python train.py --n_layer=11 --d_expert=96 --vocab_size=15626 --tie_embeddings=false --optimizer="adamw" --beta1=0.9 --seq_len=256 --train_tokens=527000000 --steps=4243
Below are experts of layer 2 (counted from 0) of a mixture-of-experts language model. Rows are named router (the router's row for the expert), gate (a neuron's input weights, with its number), up (a neuron's input weights, with its number) and show model dimensions 0-255. Each number is 50 + 10 x the weight over its row's rms, rounded and kept within 0 to 99.
After each expert's rows: "comes after" lists some tokens at least twice as common just before its tokens as in all text; "mostly gets" lists some tokens that are sent to it at least half of the time. This comes from a sample of Wikipedia text that the model never trained on. Tokens count by the router's weight.

# expert 22
router:30 59 67 40 46 46 41 50 47 50 34 66 34 46 60 69 41 64 71 61 38 66 47 61 47 54 54 45 39 64 39 36 33 52 47 47 53 58 54 58 45 45 39 34 67 63 55 47 56 36 48 59 47 52 50 56 52 53 64 51 58 43 63 53 47 56 49 49 39 47 57 67 34 62 43 53 54 46 37 53 58 44 62 52 48 63 34 46 53 36 39 63 48 45 36 60 50 62 50 39 44 51 59 43 49 49 54 41 54 58 53 45 39 30 45 65 74 38 46 54 48 54 42 63 35 37 36 70 42 62 63 54 49 57 53 41 51 51 70 48 40 45 62 41 42 51 47 41 62 68 59 59 46 54 40 41 54 51 59 35 57 55 34 45 43 43 47 37 60 45 57 52 59 72 36 53 28 34 60 60 38 55 54 41 41 38 48 44 68 64 58 33 55 75 47 46 52 42 53 61 49 45 47 61 42 53 53 46 48 54 62 60 50 37 40 57 48 42 50 42 37 40 61 21 33 43 71 62 48 46 47 60 46 58 50 29 59 33 33 46 37 60 57 65 45 54 48 54 58 63 59 37 49 51 54 46
gate0:34 65 49 34 33 42 61 59 35 36 24 49 53 47 51 26 45 41 43 52 29 49 42 44 63 53 62 45 57 68 46 56 55 48 62 45 53 48 50 63 55 48 60 79 56 51 46 36 56 47 37 48 59 54 50 54 41 46 40 51 59 43 43 38 52 51 43 43 47 42 39 47 49 56 40 51 61 65 43 48 60 48 60 50 68 69 60 38 35 41 40 49 53 46 49 37 63 66 36 41 50 53 43 55 43 56 66 59 44 41 53 42 41 41 72 47 47 61 59 51 64 35 63 57 49 46 48 64 36 69 55 64 44 57 68 48 54 59 42 46 57 40 65 65 52 33 39 44 46 53 45 64 56 55 58 32 42 53 37 49 59 50 39 43 54 52 67 43 39 47 63 54 35 64 61 64 43 54 37 46 48 67 60 52 46 31 50 47 57 47 50 56 47 30 37 60 54 54 48 38 50 56 52 46 50 31 52 61 54 41 51 57 49 58 46 59 69 61 59 42 30 46 63 68 47 54 75 52 59 44 49 62 40 53 52 61 53 47 48 43 58 36 44 51 43 59 46 48 64 47 46 42 35 71 21 62
up0:44 62 39 39 59 34 43 54 58 52 51 49 44 55 44 38 57 43 50 54 43 55 54 42 54 43 50 39 66 43 65 60 40 52 53 61 39 58 51 62 51 27 48 46 56 47 45 23 53 55 47 48 48 43 59 37 43 41 37 45 50 49 68 34 57 25 47 58 42 71 48 74 50 40 37 46 35 46 52 53 46 57 41 60 49 67 74 35 47 60 39 56 50 55 34 54 58 71 55 52 42 53 46 75 45 47 45 43 54 53 51 58 39 41 58 25 51 60 47 31 50 42 55 69 62 64 49 74 55 43 51 69 47 48 66 58 40 65 76 51 40 55 56 54 45 36 53 46 54 46 38 46 59 35 42 50 80 62 51 33 33 58 63 50 51 67 57 51 57 47 46 42 48 53 60 53 48 58 55 60 50 53 55 41 44 56 55 49 43 47 57 47 57 57 52 59 46 39 47 39 39 56 51 35 51 52 37 49 50 60 34 64 34 36 53 54 59 65 50 52 55 58 55 67 54 53 61 43 55 34 46 47 37 46 46 54 54 49 35 47 54 41 40 42 71 49 47 39 49 69 62 73 46 36 63 47
comes after: "|", " ", " in", ":", " at", " July"
mostly gets: " out", " back", " very", " small", " no", " least"

# expert 38
router:52 71 65 42 55 39 39 53 57 49 35 68 54 58 58 67 57 69 57 67 46 62 42 69 47 59 54 29 51 53 56 50 41 52 41 32 37 53 56 61 58 58 36 53 59 54 51 57 59 42 69 60 48 47 39 53 49 54 58 48 40 43 54 50 66 55 47 51 37 31 49 63 47 51 43 65 54 49 37 59 52 51 68 43 57 51 49 58 59 66 39 51 63 34 44 52 53 40 67 49 30 45 45 72 47 46 53 36 39 57 50 44 46 33 60 52 53 32 32 53 51 57 46 51 54 36 49 54 61 53 67 49 35 66 26 44 63 67 46 57 53 59 61 52 54 43 38 49 59 52 74 50 49 50 50 51 52 51 58 47 53 52 39 60 53 43 34 42 59 58 53 49 51 70 32 49 34 36 49 52 60 52 57 38 44 39 43 41 67 56 52 41 62 70 52 54 42 31 44 47 43 53 49 55 39 46 43 59 37 45 45 46 42 48 51 39 40 53 65 48 31 52 49 36 40 56 57 54 36 41 51 47 35 43 60 36 55 25 41 53 29 72 65 48 43 53 37 54 50 74 67 45 48 61 53 38
gate0:44 72 49 50 58 39 59 43 48 57 52 57 53 65 60 59 50 37 43 52 27 54 46 60 61 37 60 57 37 55 48 53 61 45 31 40 56 42 40 56 59 50 37 53 40 59 50 59 74 57 39 41 54 46 27 52 59 64 40 65 36 60 43 61 53 63 37 57 60 31 39 40 36 41 22 49 47 50 58 51 52 65 46 31 48 57 70 42 52 54 62 65 37 47 43 75 42 55 44 45 68 37 55 52 42 34 47 56 65 43 48 52 57 49 49 43 52 46 50 53 43 45 64 38 51 73 67 34 56 39 44 63 65 56 27 59 51 58 47 54 33 52 52 42 46 28 37 53 58 62 48 52 39 36 59 38 58 57 39 36 41 38 48 44 42 62 57 58 51 32 59 56 38 58 53 60 48 48 55 48 40 51 63 57 53 52 42 48 37 46 45 46 60 71 43 60 60 53 62 56 57 46 48 43 38 53 64 50 28 45 43 48 58 33 44 50 40 56 45 56 56 65 35 43 49 46 46 42 41 29 54 53 46 50 46 61 50 44 51 53 41 47 67 64 47 62 43 45 46 69 49 50 62 66 36 44
up0:51 56 50 45 52 51 44 55 66 41 53 49 61 46 43 37 52 38 47 50 42 41 73 49 63 51 60 54 53 51 26 48 58 34 22 35 50 62 65 40 55 44 52 49 62 38 50 50 25 50 54 57 41 47 43 56 58 52 64 54 56 39 30 27 52 54 59 49 53 41 70 51 62 67 46 41 50 52 62 54 65 57 35 62 42 62 46 41 56 56 65 57 57 46 47 47 64 60 56 47 47 63 57 49 71 64 44 51 42 65 44 50 54 37 43 51 57 48 53 41 44 42 25 44 61 42 49 54 43 45 48 54 55 48 54 40 54 45 42 57 45 42 75 53 45 52 50 65 54 32 45 53 48 52 57 66 59 51 64 55 48 42 50 48 50 47 62 40 54 75 55 41 34 63 57 41 55 34 41 60 58 42 56 57 55 50 45 55 62 59 56 67 62 51 32 48 38 53 27 56 34 68 49 54 58 56 41 63 59 71 60 40 52 73 57 41 39 44 44 46 41 61 65 47 45 42 63 56 66 48 60 25 39 42 55 45 38 64 58 60 46 39 63 66 58 59 40 57 41 47 59 31 47 49 38 53
comes after: " (", "1", "2", "4", "3", "S"
mostly gets: "′", "}", " JPL", "})", "CC", ")\""

# expert 16
router:47 61 59 43 53 43 45 38 47 61 38 65 44 46 59 56 59 66 64 54 39 59 38 47 45 40 59 43 42 45 42 55 53 74 47 20 49 53 45 58 53 46 47 53 61 51 45 52 71 46 54 49 32 40 42 61 54 56 65 52 53 33 55 47 64 59 48 55 28 36 60 55 47 48 39 51 55 56 40 64 52 47 51 42 56 53 40 54 52 58 59 50 59 40 50 53 68 55 72 48 31 41 54 54 60 42 58 49 51 57 59 48 31 39 52 70 56 38 57 52 50 58 37 55 40 41 44 68 47 47 66 42 39 62 40 51 57 54 57 58 41 50 61 41 36 54 39 38 64 54 78 44 46 67 57 51 46 32 46 50 56 45 36 56 44 36 50 27 44 68 62 41 72 70 48 48 55 35 46 50 51 51 58 46 33 47 32 41 51 54 46 45 57 61 35 40 25 36 47 62 68 47 55 54 37 48 49 54 39 46 62 46 36 59 61 50 45 57 52 35 45 55 47 39 47 33 64 67 51 53 40 52 48 47 45 38 36 44 49 44 43 59 53 66 32 62 35 51 63 69 62 42 38 54 47 32
gate0:30 51 57 49 30 49 46 68 35 60 37 45 54 43 53 53 41 51 55 60 35 55 61 40 57 41 40 67 54 56 60 66 39 61 28 41 53 54 46 47 43 43 41 35 50 52 42 46 48 47 58 51 42 61 29 42 61 62 42 40 46 44 61 42 52 37 65 52 36 52 45 35 44 64 47 38 52 57 60 53 49 58 53 51 53 61 50 65 51 49 48 48 60 56 53 51 49 33 47 51 54 40 65 50 37 49 45 47 35 43 49 21 37 55 38 51 34 57 36 45 64 38 49 52 61 41 45 56 56 45 49 53 43 46 47 61 47 56 61 43 56 33 60 36 52 48 28 36 73 51 42 41 67 44 46 50 52 45 82 47 44 66 35 53 48 46 60 49 52 44 66 67 45 47 53 48 32 28 57 53 40 43 52 47 53 52 48 63 56 38 43 28 56 46 52 39 38 47 47 54 38 41 40 66 47 46 52 55 60 61 46 46 48 46 66 82 58 39 54 42 49 45 48 59 43 62 47 41 40 37 58 45 29 58 37 40 64 45 53 29 40 62 47 37 47 49 30 59 68 62 62 34 43 40 55 54
up0:44 59 41 45 33 52 50 60 27 43 42 52 52 46 49 53 57 34 52 43 56 51 66 37 29 42 43 45 46 42 50 54 44 41 41 55 39 58 51 38 60 58 43 46 44 27 51 52 45 53 28 63 38 62 48 32 37 63 38 74 55 55 79 32 58 43 50 31 46 56 50 47 53 58 50 54 50 67 54 29 35 60 50 67 58 61 48 54 52 38 46 48 54 44 57 58 39 62 62 49 75 59 79 49 41 50 43 36 41 57 40 43 51 47 30 44 43 59 35 54 67 57 48 49 47 60 53 58 43 44 31 54 40 59 54 49 39 42 61 64 56 42 63 46 62 55 48 35 55 57 36 45 53 60 60 56 48 45 59 24 50 50 51 51 51 42 48 57 61 33 60 50 50 68 54 55 50 51 51 58 38 42 52 50 40 54 56 43 56 43 50 42 50 37 42 56 57 35 26 51 48 59 30 42 61 49 71 48 49 41 43 60 61 38 37 56 19 49 47 41 56 47 55 70 55 57 37 53 49 42 61 48 47 64 60 54 50 50 56 50 64 54 40 38 53 65 40 57 59 49 50 44 36 47 38 51
comes after: "9", "0", "1", "8", "2", "7"
mostly gets: " also", "\n", ");\n", ";\n", "*\n", "–present"

# expert 45
router:42 49 69 47 49 52 28 48 49 36 36 52 41 38 59 52 46 58 63 40 50 71 40 59 46 59 51 37 46 52 58 46 42 42 41 23 50 41 37 41 65 54 41 45 66 51 70 46 58 33 67 66 38 57 48 55 64 49 61 43 55 44 32 48 66 60 38 44 43 38 37 64 30 58 46 58 60 56 39 54 58 38 56 51 56 67 39 60 41 53 57 40 65 41 43 52 58 45 58 51 40 45 48 56 61 51 58 40 40 49 55 27 29 51 60 56 63 47 51 51 61 51 33 59 46 42 47 48 59 54 60 42 42 60 42 41 48 58 56 49 37 46 61 43 48 48 34 44 55 42 66 37 47 60 48 48 51 44 50 39 51 42 33 56 41 47 42 40 50 56 69 60 55 71 42 64 47 43 59 46 55 62 46 43 44 40 43 36 56 53 32 35 52 71 47 45 40 40 41 54 46 51 70 57 30 34 51 46 45 50 54 58 42 61 53 63 59 35 46 44 34 58 45 36 45 48 65 48 35 31 43 68 56 53 35 39 47 23 39 49 30 58 57 50 52 59 38 62 57 58 51 36 46 59 50 39
gate0:44 57 52 58 75 51 38 55 51 33 42 64 61 66 51 42 47 58 58 48 36 74 45 54 41 60 60 51 45 38 66 47 26 51 54 31 65 48 59 51 57 54 30 49 49 48 53 47 51 54 47 48 39 48 43 65 66 53 63 47 68 65 55 52 54 60 45 59 56 56 40 65 56 52 42 41 44 56 31 46 53 52 48 59 65 38 42 69 42 55 51 58 41 39 30 34 55 34 53 40 30 32 62 58 37 66 50 58 55 51 23 40 48 68 56 32 56 59 51 46 48 58 30 37 50 50 64 51 47 48 54 59 37 41 53 52 55 54 58 62 51 39 54 39 37 46 70 52 56 56 59 27 28 42 54 43 58 53 41 34 47 47 50 52 68 57 55 39 42 42 56 49 35 61 34 58 43 38 46 59 56 59 57 50 56 38 57 63 50 53 51 58 43 68 56 58 53 53 40 39 47 44 40 42 58 50 55 69 49 49 39 50 43 47 69 33 57 44 68 52 40 53 58 38 48 41 58 53 42 50 37 60 42 50 48 53 71 52 50 52 18 52 45 67 45 52 50 59 58 43 59 56 58 46 43 49
up0:49 48 43 49 47 55 35 47 50 43 49 40 57 49 51 43 49 39 48 47 49 57 40 50 37 54 52 51 49 32 67 42 46 55 52 42 58 38 54 26 51 56 48 52 42 55 43 73 42 40 54 38 49 56 53 54 54 47 35 38 47 67 52 39 55 42 49 54 45 42 49 55 22 50 47 58 58 54 48 32 52 36 55 77 48 55 44 62 47 45 51 49 60 41 39 25 46 39 50 50 33 34 61 48 43 53 48 46 64 70 29 46 54 56 42 47 59 68 56 53 49 34 63 33 70 32 50 34 55 57 40 48 43 31 55 39 32 41 49 49 48 60 42 46 53 40 64 49 43 36 47 49 32 33 61 33 66 49 59 43 63 47 53 44 58 59 67 50 43 57 39 55 38 41 55 55 51 65 64 33 58 47 49 47 63 59 52 62 72 43 32 42 58 54 67 52 43 47 43 41 46 38 38 42 57 70 49 71 50 72 68 40 62 75 56 51 43 68 52 43 52 63 60 62 40 53 46 44 61 55 39 53 43 45 52 32 53 45 46 57 35 64 53 45 47 49 59 54 40 41 60 65 66 49 47 52
comes after: "3", "4", "5", "2", ".", "6"
mostly gets: "|---|---|---|---|---|---|\n", " MPC", " never", " Votes", "%", " them"

# expert 47
router:56 59 63 34 51 36 26 59 54 35 30 63 40 49 52 64 57 54 51 52 38 50 56 59 47 61 41 42 43 64 47 48 35 56 42 35 42 40 58 51 65 47 45 46 73 56 54 49 45 43 66 73 32 47 38 63 50 57 50 51 41 53 48 50 49 51 53 45 38 47 37 55 31 59 30 49 68 55 32 61 51 41 49 52 62 55 50 53 52 42 52 43 68 37 39 71 50 61 55 59 41 34 51 67 58 42 54 28 53 54 54 44 43 37 52 66 67 60 40 50 67 60 47 57 38 48 51 60 47 49 50 55 46 66 47 57 56 51 62 53 38 40 58 38 43 41 51 31 43 62 73 38 54 53 40 36 49 44 50 48 57 51 48 63 56 34 46 30 47 46 63 53 57 51 49 62 52 39 53 44 42 42 51 35 26 40 33 38 56 58 52 38 64 54 44 54 43 43 55 59 54 45 50 47 31 48 49 46 44 38 40 56 42 61 44 52 46 36 52 35 47 52 55 41 39 48 61 65 45 30 47 66 36 43 34 32 57 26 39 52 45 57 57 48 45 61 40 70 55 68 61 45 55 40 63 39
gate0:46 46 60 43 65 31 54 53 35 46 36 49 39 56 41 53 50 60 45 52 43 49 51 55 48 47 53 14 45 63 54 47 50 63 60 45 58 49 62 53 70 47 58 39 48 58 50 38 67 41 60 64 58 45 58 60 53 36 55 59 62 55 52 56 42 63 70 54 53 46 54 66 57 58 51 49 66 54 39 56 57 73 55 57 51 58 37 56 59 47 51 36 54 28 42 54 59 41 52 63 45 42 37 44 62 47 64 51 58 54 52 51 39 44 45 55 65 40 54 61 54 57 46 61 47 51 69 55 45 49 77 48 56 55 46 48 58 54 45 51 59 49 45 38 34 46 54 45 77 60 55 66 45 51 49 52 43 22 62 47 58 39 30 50 64 45 48 47 41 38 40 56 45 49 42 54 39 61 49 40 58 53 40 43 56 39 45 40 64 47 61 47 64 63 60 39 57 54 35 48 28 48 54 39 45 58 46 46 35 55 33 66 53 48 47 38 37 47 49 41 39 55 36 30 58 40 75 72 51 59 34 58 63 56 45 52 59 41 60 49 21 47 51 77 51 47 46 55 49 54 42 41 62 49 64 44
up0:56 46 48 47 52 42 40 54 42 41 46 40 52 51 37 55 50 67 48 44 42 37 37 45 49 62 46 48 44 40 58 52 49 66 51 52 70 44 50 40 55 42 62 23 52 55 49 46 63 32 54 56 45 51 56 62 54 55 42 50 44 60 40 52 49 52 65 58 39 60 34 62 43 59 50 36 60 61 25 46 53 66 63 63 44 39 44 60 66 34 55 33 48 39 42 48 63 45 50 59 55 47 59 32 57 51 56 50 62 52 49 57 47 67 39 63 47 53 54 58 46 60 38 50 73 44 54 51 46 47 54 59 43 35 61 62 64 76 48 40 48 35 44 56 44 40 59 57 50 50 57 63 39 35 43 48 47 48 50 45 52 62 51 56 47 52 56 47 48 38 58 62 29 55 38 61 65 55 58 37 47 41 52 34 55 60 36 49 58 71 50 39 56 58 64 56 54 66 38 44 36 61 58 42 50 53 51 45 44 40 47 40 64 55 63 43 39 56 46 39 48 50 50 21 37 52 52 55 50 49 16 63 70 67 46 46 60 43 67 45 36 60 42 55 71 46 56 77 45 32 58 53 65 36 49 58
comes after: "1", " has", " had", "5", "8", " have"
mostly gets: " |\n", " contains", " rec", "\"\n", "|---|---|---|---", " contained"

# expert 21
router:48 69 65 38 60 47 41 59 49 42 43 68 46 52 49 49 52 59 48 48 52 56 37 55 53 52 54 50 47 53 43 45 50 56 47 33 51 50 51 42 67 46 41 49 49 52 48 61 65 34 50 72 47 46 52 68 48 50 60 51 58 34 49 45 53 60 42 45 39 41 56 56 37 45 25 48 56 60 47 56 55 51 51 59 59 69 37 48 43 49 56 44 62 34 46 71 54 53 64 51 42 42 52 56 49 38 65 42 44 43 63 42 26 40 63 57 51 49 43 64 50 54 35 68 40 49 42 61 52 57 70 51 55 68 34 46 56 60 60 53 38 40 57 38 50 47 32 43 56 51 61 48 38 50 33 61 47 40 54 39 58 38 47 55 50 45 29 34 47 48 61 48 42 64 25 50 59 43 58 50 47 56 50 56 39 40 24 37 59 61 54 24 51 65 49 49 39 49 38 55 53 44 54 46 41 44 53 48 55 36 50 60 24 40 46 58 50 57 57 53 43 39 42 34 40 44 63 53 58 35 54 68 49 41 44 32 33 36 32 41 26 63 64 60 20 45 42 59 59 63 61 50 43 54 51 38
gate0:67 42 66 51 48 45 52 35 69 54 60 44 55 47 58 35 54 39 59 37 35 48 20 50 47 47 41 59 33 48 58 34 52 44 56 42 58 65 38 72 47 59 46 55 55 60 56 53 39 45 51 56 50 33 33 47 52 51 50 46 51 51 43 49 45 66 31 38 47 55 42 49 55 46 57 56 51 51 51 45 49 62 45 48 47 43 59 53 42 79 43 55 60 48 44 40 43 72 47 55 39 30 55 69 67 53 50 41 66 54 60 63 52 47 71 63 39 41 57 39 57 68 39 71 40 56 35 50 55 66 46 52 49 44 68 55 51 77 48 50 63 47 56 47 44 56 49 52 42 42 57 45 56 48 34 59 43 47 20 37 59 33 37 46 48 51 61 40 55 46 62 47 54 36 67 61 46 51 56 41 38 51 56 59 43 33 50 54 54 62 54 48 47 58 56 53 39 58 55 44 53 51 62 66 40 42 52 53 46 39 59 56 59 72 53 70 36 36 31 59 40 59 43 47 42 39 43 43 41 57 42 65 62 53 51 48 43 66 35 60 42 58 51 46 39 56 44 38 28 41 51 58 47 47 44 63
up0:58 55 44 42 42 56 44 59 35 45 46 68 38 47 42 57 36 66 54 66 44 59 80 48 44 36 48 48 51 51 36 59 34 46 55 44 42 45 41 37 40 44 37 54 53 43 52 29 55 59 41 38 40 62 55 51 41 76 34 54 46 53 35 42 52 49 64 53 49 46 45 66 44 54 48 52 41 37 41 65 57 35 62 38 59 56 40 59 60 24 59 49 34 46 47 51 58 32 55 57 52 58 54 38 32 40 55 55 47 51 34 40 64 51 50 49 60 50 60 46 51 42 64 55 46 50 60 62 38 39 52 33 36 63 25 59 53 34 53 48 43 48 52 64 59 53 58 41 48 46 36 39 43 53 71 50 42 50 42 44 51 67 58 54 47 37 32 56 59 64 63 59 52 42 55 43 49 32 53 53 47 39 59 34 59 65 49 66 41 65 33 52 60 38 58 53 50 42 39 57 20 56 28 48 53 38 40 64 54 63 49 58 61 39 58 50 43 48 68 48 49 52 53 44 43 44 50 69 51 42 37 49 34 49 60 41 45 49 63 48 63 39 36 59 66 51 49 64 55 54 47 51 48 44 35 45
comes after: "9", "0", "1", "8", "6", "7"
mostly gets: "°W", "°E", " century", "ably", "-century", " ago"

# expert 10
router:45 49 53 41 60 48 32 53 29 45 29 57 31 55 65 53 53 68 68 62 43 66 54 42 46 48 51 47 46 59 45 36 55 60 55 42 54 59 53 56 55 50 39 47 67 49 49 54 71 47 47 63 45 51 45 58 59 62 53 60 55 42 44 48 59 61 40 56 50 46 42 65 49 52 32 57 49 47 35 67 61 52 60 62 54 56 41 40 37 42 47 56 50 40 44 57 51 60 67 41 44 40 56 51 50 49 48 34 44 60 43 53 35 30 57 45 47 49 55 63 54 50 28 60 52 47 54 64 54 57 54 40 53 54 38 56 57 42 54 66 43 60 53 44 53 50 35 47 71 57 63 42 48 58 47 34 45 37 44 34 51 57 34 57 51 51 40 45 57 52 68 51 53 64 32 66 34 33 68 39 38 51 57 42 35 51 32 38 62 62 41 35 63 59 42 48 38 32 38 60 45 44 48 49 48 53 39 50 42 45 64 39 43 46 56 55 49 31 60 34 49 38 55 31 48 39 51 61 45 45 49 52 52 39 45 18 54 42 35 49 27 63 61 49 46 63 42 68 42 67 56 43 49 70 58 29
gate0:61 50 38 50 59 47 41 58 48 43 57 46 48 55 56 51 62 59 60 49 54 55 48 59 56 57 45 40 61 54 57 37 46 47 64 45 50 45 52 49 52 59 34 45 51 83 55 37 43 45 47 41 53 64 57 54 60 51 42 48 29 47 22 55 45 47 43 45 52 54 44 48 31 38 49 37 53 57 48 51 38 60 41 35 36 50 43 65 54 59 69 36 58 40 43 50 60 39 86 40 75 39 39 46 44 54 49 30 41 61 43 40 33 51 35 43 60 29 47 49 47 50 53 57 52 41 75 50 59 41 57 51 47 43 46 54 44 63 62 61 56 58 62 57 39 54 65 54 39 51 53 59 47 48 56 59 56 57 65 49 39 49 70 49 39 53 55 38 46 44 49 61 44 48 48 50 59 36 48 63 64 39 41 62 61 53 34 40 51 55 45 52 54 44 51 53 40 51 26 35 42 36 43 36 38 37 60 42 33 56 35 36 30 38 57 39 54 52 49 46 43 67 60 45 41 44 68 58 68 52 52 50 51 52 50 38 69 35 63 61 45 65 54 71 41 53 49 36 31 47 51 51 47 53 51 40
up0:55 50 46 58 51 64 54 50 51 48 59 53 38 63 53 48 47 56 50 57 53 49 46 49 64 56 25 43 56 58 50 28 63 39 41 55 52 44 48 56 57 36 54 60 71 63 50 43 49 53 58 40 52 42 35 51 39 36 34 44 45 59 30 38 33 35 56 53 55 36 44 52 54 37 59 42 55 52 60 53 56 49 68 35 32 45 43 46 36 61 45 57 54 47 66 61 69 50 63 47 44 50 37 37 31 44 44 60 40 69 43 67 59 55 32 34 54 34 44 51 53 49 59 41 54 46 58 52 65 68 68 65 53 65 47 57 57 75 30 60 47 51 40 42 64 35 61 57 53 59 69 67 46 47 51 40 30 66 62 42 43 40 42 43 46 57 57 54 46 58 43 50 35 37 35 49 53 48 56 39 55 50 38 44 44 53 34 51 37 36 55 71 61 62 41 53 46 42 37 46 46 48 46 46 44 37 59 51 29 52 59 38 29 58 32 41 62 73 63 56 54 51 53 48 41 59 51 47 40 53 50 48 59 51 63 46 57 42 55 52 60 55 30 57 66 45 60 49 65 33 53 54 47 49 55 60
comes after: " ", "1", "2", "3", "|", "7"
mostly gets: " Meanwhile", " Turnout", "Scientific", " Places", " successfully", "uty"

# expert 32
router:50 60 68 48 53 48 33 50 43 45 38 65 51 48 57 53 48 52 70 48 42 65 42 51 45 42 50 35 40 67 53 58 42 57 56 25 58 55 47 46 57 33 44 53 77 48 52 49 69 25 56 45 46 36 37 69 58 68 57 57 50 43 50 52 52 52 51 48 45 37 41 66 44 49 47 70 56 63 32 61 69 36 66 55 44 62 46 49 45 50 40 64 68 43 39 44 44 48 62 48 37 42 43 49 50 46 56 30 43 61 62 35 39 35 52 67 67 46 44 46 63 56 37 61 40 39 39 57 46 55 68 38 34 53 50 48 49 50 61 55 37 49 63 40 57 45 38 52 46 49 75 41 50 51 48 49 42 44 46 39 72 41 34 43 49 50 27 28 46 53 60 55 53 64 36 55 46 37 60 48 43 59 62 40 45 46 50 53 59 51 49 34 49 63 49 49 38 47 49 40 52 44 50 71 41 40 56 55 46 48 55 62 53 54 55 53 50 38 56 49 33 43 44 31 39 43 60 48 45 35 43 50 51 48 40 23 37 37 32 44 38 66 50 65 31 45 42 44 46 54 46 49 47 51 59 45
gate0:61 46 54 49 52 53 53 33 45 54 43 48 47 44 45 80 33 44 51 63 49 52 42 45 51 62 51 45 25 61 54 51 59 54 49 39 55 49 50 47 49 48 38 48 54 54 40 51 60 39 62 55 53 46 72 39 57 38 36 38 53 42 44 38 47 58 34 36 39 46 51 62 51 46 52 48 47 44 52 55 42 40 58 54 58 46 59 45 35 57 55 37 45 60 58 48 51 54 59 65 55 46 48 60 81 58 73 47 55 47 47 60 55 32 56 35 69 63 59 57 54 41 51 79 50 43 52 47 49 45 61 52 58 64 34 60 46 49 52 61 29 60 64 69 55 38 51 61 46 60 46 49 55 57 48 50 42 49 35 27 72 49 45 46 54 50 24 58 47 35 55 68 54 64 39 46 41 57 54 43 38 57 50 45 44 29 45 60 44 58 45 58 54 55 49 49 52 46 56 52 57 35 58 44 41 71 61 48 52 52 36 54 40 49 72 66 40 63 48 63 48 66 23 47 75 50 51 65 50 24 46 41 74 46 42 38 43 43 61 50 57 45 58 39 43 48 53 40 38 50 39 43 54 53 45 51
up0:43 54 62 40 73 40 28 52 63 62 64 41 56 40 56 46 49 65 59 51 40 48 63 47 49 37 32 45 54 47 43 59 35 45 44 49 27 52 52 46 61 69 55 43 58 44 40 54 32 45 47 62 37 69 44 34 56 64 47 44 51 50 58 53 59 58 54 46 45 32 35 54 45 57 41 56 56 54 31 55 73 48 32 54 27 53 57 52 41 44 55 61 64 28 51 58 48 64 69 63 43 58 48 40 39 64 35 62 41 59 57 47 50 57 53 42 39 42 46 42 42 50 53 39 50 45 52 37 54 49 52 37 50 32 53 35 58 49 50 40 64 62 38 52 59 37 44 55 55 51 58 44 59 49 52 45 41 60 62 76 34 50 43 44 49 55 56 46 45 65 51 44 40 62 62 38 38 44 39 32 58 57 60 58 54 54 49 48 61 45 47 30 65 64 48 40 50 47 52 46 48 57 41 54 36 40 41 55 39 57 62 46 45 68 41 58 40 38 53 35 29 47 55 47 29 68 44 48 28 32 64 48 47 57 63 63 61 45 36 64 43 39 58 55 59 54 55 53 56 53 49 58 38 47 49 31
comes after: " |", " ", ";", " /", " served", "″N"
mostly gets: " considered", " Pld", " too", " felt", " themselves", " himself"